From a checkpoint of a small mixture-of-experts model trained on Wikipedia: vocabulary 35673, a softmax router.
Below are experts of layer 5 (counted from 0) of a mixture-of-experts language model. Rows are named up (a neuron's input weights, with its number), down (a neuron's output weights, with its number) and show model dimensions 480-639. Each number is 500 + 25 x the weight over its row's rms, rounded and kept within 0 to 999. Numbers have three digits each.
Before each expert's rows: a language model's description of what the expert responds to; "raises" lists some tokens whose logits its average output raises strongly, later layers aside. This comes from a sample of Wikipedia text that the model never trained on.

# expert 7
Description: Word-final name pieces. Final pieces of multi-token names and foreign words, such as -ov, -mann, -ini, -ington, Los Angeles, espagnol, portmanteau.
raises: ",", " and", " ("
up1:497509430503479498513488476491495464515495486489533497486501506492512483491464512486468550485478491511533512501467494495538483475462462498515517485487466497453507509458509515482511493490495485494535471526528457495520534538488466437459507481515490487478529520508520487523495514458524512566490493490450503560502507490472506481521580527530462490535517523520505538478518488481493489485462459495504491488520432538506489505477531460513472464491481499484501497512508507503532471515534513
down1:517475496583487484509520538540503495510491497525536506496462498495496501507447534485477511503550500490473474536484488488492480471439469528480541462493495531487492497444452553497489543502509474506477521487554538522558534550503477492487501576498501512497555477542468522495464487517480515484524488493521495542476534499466466546511429461518509506457490498523499498503521533524475501550530508458495577484528523523525506469511518495488475516496504486520516481521509458490519515505490511
up2:495498507495482481458498484517485450530516451491457440549485505509491529502516469456500426486532498519519540543477518510501495484489524493489572539537481499497507548508516501526490462524490492469502498472471473478522552507460514521509447504510500521522528455511495485504536530516462513498419514526512465491492474497486531531454512462493522503476464513545499507453494475491519510469506495522512515473509529475485461474498493528511487499486502530499510487452480520513453485499512524
down2:464501494500518511518452503499516543509451521542546513517525499463486514420517546496499502497514526454541513480488469534520481491498490532472480573480508543534479444550521501467486566525508493486522471485470518478490476467502493526464484505499496458507498464478460524502560511486472494471491522535486505469517512491516533487444496455475553508501524467473511524489515489511495505526528479493493429504508477478484544528495514517517489522545471505537516472525521470500454478471489501
up3:510447495494480487484471456454499483476496471516540497468510523488495527471563524489526484483500524550530502489529439477516466491488510532545465526490517496474475541451492481498525473517519466509525474502477474470486505471530500513500469513474512508556512518482531500531504492495517470512490485507474517507510480467480495521516551483487438504503534465454481544510477518489540519522484506521457497517517481532540461461477499500524466504488502442484505481514555563460496512521530518
down3:506477472511515510517473486520510513484441492490461516481467474475470473550521546494481470489463529527523514480494508474506509475506510502500528490528432511528493506497488382467510510488508484488485499487474449496465512489509515465505507444475532520546514520478520575528448499451484464499495540504510558523516504488549494485505510480493525495521503487458511548495475516534474496474497477521520555521508524475472569491464478487469545443554503517463501481511528517480499519473535542
up4:517515504530513531504479529481508529496473501494491506502523532490539493473536480486504542517523505549478498481527538495519524445476525491493476537493485466538498545496478510503520468508459488489530495469532487478480506480481463440453499562513501518539480506520455532468507505498528505525501497481476489474450529522510492504508497495500525529497537510521489520485504480499521483485460529498466531504527529438492478516487486507461484528534482505470495471542535493527513529547556530
down4:520484499480500512574497486451466442504484488539447511518470492496486519499501509494490475471521457525505524521513482518489517547509524511512475505499470498510457492439531503495500468520496477444500510444490510458542488478480494503517490470545431489484508509482527487490545516505453535478481518543445545457519494484487521497464469509451470509521508482503525504498505499556508457526466502530451480513484444556473517528476494527505486496494462536516529458525451548467503497498481477
up5:520523531506498531535492505469521461481482503523547493467481544479481503472486539549544556523491469526492494437533488512503504506496504503525521520471506480497517474490523529509442468526528436518495478500500483533535482486504477517493447470503492478535529502516503489528502472512541479450544485526521475538472523538500500488472491510467460525498515531498485493487473497495440472492504499540556518491502435532518518491472505509520477530470504526542520516529480532516541494525498530
down5:465501466452548500518516480478456510492475563494487528512473484471465502522489528557505495456525519436523491521510512521491539529508528487518514504479489494501424496488508521477462483483542485499482512486498512491572497543520486538498511485490499579468523504487513496489532493489477466504495507473452516502484506498527495491519464500504510492512491487463540480548508535506515486488482526514500494536510518512498481476471484462512578481497539484492487493501482499481566519496460503
up6:479542503525464541514482503495505517487514495504526479505554509485517548464547467511535480461518514500493472525530492493501490483519486474453510490531481496481476504508457480498518538510534484529475535522510511508512474461489459532493519514473537520475471460484501519507523561509479494527496492477513530502507492532468510525471521438496492480462456482544420491480477519500509490512558508492502522499488527517486475485501504463495510485456516498512521507512504450538505483516496513
down6:507518505520505488487498507481513468473455495511488482569468482524504454454447520532468542470481498469495495501508483500490507464480502511566457526492486546501501527554509495510459485458486499550471468465491478505532512553508540518504487517504489494448508505523471467508502485519491452491499451485496515505473478494465501508550500512452503494508507465544488518467500500502502512505457513542495554542490510480506521469532471495490542500486514451514466528489543527519476470520474480

# expert 12
Description: Inclusion verbs, word middles. List-introducing words like including, like, called, together, prepositions after verbs, and middle pieces of long words such as conn-ot-ation.
raises: " in", ",", ":"
up13:504504478516519529477464497538525527518512515493488471500540571501567512477447514488495492527484540475452491565483509556497496496455447513506492487469489479485466468469499512531482485531513490518498496477492502521511530537497490461534496518458494522469534523474481471506459516500524518506531515525523463475507507494483497495501464482528504508512559451487511497481501538507527535468531510519505504500444499534477498523505531512485520523520542492508469497489522501475470520498496484
down13:503500541502532511504505479450462490481462483558485510496510532464501531537522519480517501443525546457484464498480531483482525462473529553481533484498483480474456481473503478498506488450502499502465483511494489458472485550512491524516490462458526521515448508512521488525486509477471491486507506506554536512478491479531485521490524501472494522471480517507532505504473559489461491516490498493492505549508489508463501489519487473536565502510516491462470508499535524511452537474483555
up14:503490453509516467479481491457471465510539475541496497490524458503489506464534528508502543500476495523499470516521493445526456506485478510472465520486476515484511530533496536536500508465524525523469518491532472464517500472463476485515523524497552513529489545484525508479489474485496482529472524547454550505537516519523460501519502488471456492527513496499505497502444512473515504462545510546516505487489462528551516456503496529498469518481482513461514483539492523495499560460511495
down14:505514492491537494520510482500476525501462500517496502457467484472468530503515501509489450518485516479519513534440488498501492496499546509521474502513492513522510481489515525517530520472547482495485452430470453455505480501519514493521503541496506508447481503525516511449505532473492528518481520523491531509487498466490477493450493478493437468488523535466492516540490489518513499449507474472525465496512514476492500466501520503493503450456473499476529512472497476509475541512530493
up15:501501523481489539503517505480532468482511500498530515528496483498471475471500543552499508505546460508458515511519489492505515471502476478562509504501465496485456448491470510552465460504484495524525485525476459500542513481499498482507485471547503492471458490529477483495477484481517526514489497536505499486472532480471496482493528520498456462490514484506501495520492490473532509460535476487550505517517476488499489489524557460504449482541512463521457504518505498532495512534465504
down15:533483461468515523480479509476515504466483547507526491511489564495514512492517484463429478485527508519510482501493457487524527510483487477479523557460489542493488491514538504449439535526527512515490517507488504515467503508461478472449504463526498547488503512476480481499516462502493496488461461520514543529520493513534507506483551533474497508527501497532508502553496489561491491499525517505515501486485516465463504527520528494502522534535508477505560514483482498468508489484470496
up16:538548486532511522532487503473477466493484512472471520507486456520506520487517478510538509519482502502489524521495491483464499469461521471474491502533494518470469494510488492512541541511516480503462504538515524522479501490465522498517486475459500524510494496500516503489552516488487516522473507508472537491514521512512483582484519435468497508536488503479543538464522498473530526476525580457510512490494508507443496499457511468461480546527537482525493491512512511561497498444518490
down16:490473532494515479515511475452486513501457481530520538513465482541497437459530504461530481498460482508513484509532460529437518509527501508503471506508482488546524505514510523518494515535434452489449484461513536481534525488488542531488541526482467505462464494513545531485476519496483488489579488533470476477544501508471502542502494509434505491540521474505518484567457525466520518493458488527506417512472492517519496468549514538497501478520517497502509495480480507481503515497492503
up17:477483520471491468468485563477517518499471478523484485483552531514496521487487512495507473508484545533534512525476525538462485499470499513462474542509452526521521533464500565472512487502511488476485533453469483518531487519500536520486482514534515485463448518490522494519539518486479483522498551516472511495529460535492500499488508498443464508495435504529450492532495523502473508514475510506492477480463494497449513493538483514487519481494485503487464509506506481449513504556494460
down17:493516469502512492517502544496489472544531498579480470482502495487496503499514508486507529528492528469518504527550459522493466505489512493513479526459511500480514516510539502504496485508511512520492506490503524498509475487522498539433501467468483489455513484480493511511454494518492486500490482500486508512508500476447516545457493500545461482515499479476477557501545487529508441520474474502513529497502479491473495485535506499509515522512469469497527491504474514505492486482459520
up18:493512461505477488462514497507527498458494451538500475497494502484486507483539508488488471476463515472521450490497521497483507540475463504531483479518507524538510490494536498520484537509473425512512518480496479518496526503502488490491518468547481496536527469537482543505479507524535479522461476481544495514514482505513498519501536499509477515459536490562516489503497530504482509509457516480550497496511497463522487460531467486519473494532498484512477481508505508482469503481552499
down18:587499461445520489512535534513500474504479513495483522515523531514492525487490494511518500508486546482529486491491524543485497491510469532475514484482491505497497465506490479485479504459530480507522508506482516463519454485499497469439519489480478538490502530490477538499488476523540496520512472550494513505511463548458449468504536421500497518495496563536512535514507503506497522528545509520494470507536512531458502444467534504500510491574525511512476509534463527474457489483493528

# expert 9
Description: Sentence and heading ends. Periods, newlines and closing == marks ending sentences, paragraphs or section headings, as in "Awards and honors==", "may refer to:".
raises: "===", "In", "The", "A", "==", "-"
up1:464514502504497479432528520511555492517509475475535513511485522481518461452481441518489485498524493481473523485552485529477448440509470534504506463528511481497476472510518506518450505508514515548531525494484530526495496491512496456491517471527477498530472485500486464476479519491535545518542475537521537475555483492535502490514535495492473510491526489465519522505483519490539486491481492447497491522490485467490506509555481500496502499506546472513423481535509506509526516460518498
down1:491465524488503498493460493487522505450494480486502496543472496493515462506514500501554505491510485485491507517494504477498464501521521507475469495501491509507521465549520463530515532529506469482518476466519519472502481517439518440512482532507504490492512507496477482554471477542520516505480491530518492533488486501502504508494476499558466514500527498536477485479508483501526517534467476484509529483530492486510480476512461472512490490469478502512482524515544498517492492498509484
up2:479478452545481523493476495520527528501507483452516526558498509502490500500502530491490499452529489502508491475513506523515490522506518517531499512498444481457497536499478498498523533485528486521458474484486506476530502535472517499536493500510497497489504484517520537483466518526487550464444546492473497509488451497512547516503500504490430486496495488460470504538510509456497486501454487491532521537524519510478495511508451494500442469486508491541482463512511534499545456509539483
down2:488491493505464469544499495490509500506535557542463494495501452527488525528525520509534505504519497540506496462483476496514508524473491504482528457513507535505499523457503508452492477511521524484501496479483526511468535498569503536553495517504496525490516505554481490489478507492509497453480503504483493536512463509489482510478461482486500471466516489483541457506591500532492530516480489548495497483512489539504550506507498522491496554502554523522487499528485500482498484489507510
up3:486475502500487496474488515480509505510485531468595482527464523471464522459507508501488509518487522512483467535525503477521509498500509514485492499498537474524481492521542515472502475505498479530544499486508489514453491486510513465475519480483503469475514494497505478453536492524480457493490519526504460511505490504492504470480490496511508456471484470483517517500506501500511471505518484499512510511491516495493475475513463512493502543513476534498514499539484475459515527511556468
down3:512522537497488457482527520516517518550554487491518503471506512481517506469465469505507522510501511477496473507516521509550478525504451528503465494504543502524476497533500465458452503466498500494496471519495471471493543462530502456533499523504499444505490530502508527527527502464457505515516514457513479502507469496498500474532499557474490519512553517464498509511504483477474531468545500495529526461476509508484451538488501463461517497496503506508538521491487474541527511493508486
up4:479489499511521497468448524476488489521521514477552486492484530455533425493476508505490414511498490481482488477490524473496500500497538519502500484545509477504472467512522538501515493483481505528512474530485502436566489481521497488452476510542475467518485518487521506511494548470510484519511522513513523504448468508493553488532472491491482505523531513499462518525492517492503509478483471505491520504492510512476504507469525503464553505532508468491491491510485476490514520496496516
down4:486511442520534469491500496498471511498526552484488546523463499508533491535481472487476505530429464496511490477503478520494496513546551514503551486534513465505486495517481548493501509479471515424506490469523497476476498499573469492498505496581505504523526486487488553516465508509490553473477479517506487513457444524512481498478537473543532494547499494502491468516531493559483471498494514501505473551525520514466504505442534501520540501465479483473511494533517515520514514499498490
up5:489532455487513519513477472481490506501506485517462479519469476495494473475486505493515547492503489488487549488468506512471505485493525484443502503568501475467514529470495490505506496545537514520506497496467481516506465503502494467501480523476525451553491475524516492558458518529520499491501511496531491468480457492487524488472506478516498564516485523507508487495497547459537521549486514542504490516493496508513539491474468517476527515484483532448474492492503481507537480483497497
down5:533525492501484493497515482490509541536554468468543508463483489494457454569494489563478501442461487486516463524497506487474519497522546497483509504530477479541497517457526454514498518514474495483483530495503511514490501473517489512511477525487507458466513534518520489505507471492495531506527474515477512492513515517498461472488518496457496483521504507513524496519516507527521479492488538492495445545454506510518463479447495468474458507518503466526498504465486503519513491488505512
up6:485548514508519474512509505480498516519448477482482483524510493476505502486493480520546486453497509477530475528509441484503459494496484505462480518515501490491507502470469487503484510508527490566522459503489487468502508526470475460516493498501518545495530519504508484515487524533545490483465500504432473492505539442450564484498508533483502491490515497521440535492477507454484471458459477475540474500486507485492515549502497528541477498472505514478489497565515482458536503524500513
down6:466496503499483456471501512480494466498475458513488521462538503510504451526519477466476477495493467490493490473502545441536514436539508500522491462507503495490506526454477521448500493521504537496500492537550512496501556509507484494503516530490514512513447523484525515476513515501471513484507502498529480454497501492497513450493526544493507471489539567512513555508524504498540467522526506499511487481520519515476488520484525470508502518522506508522481469450516498527505479490512461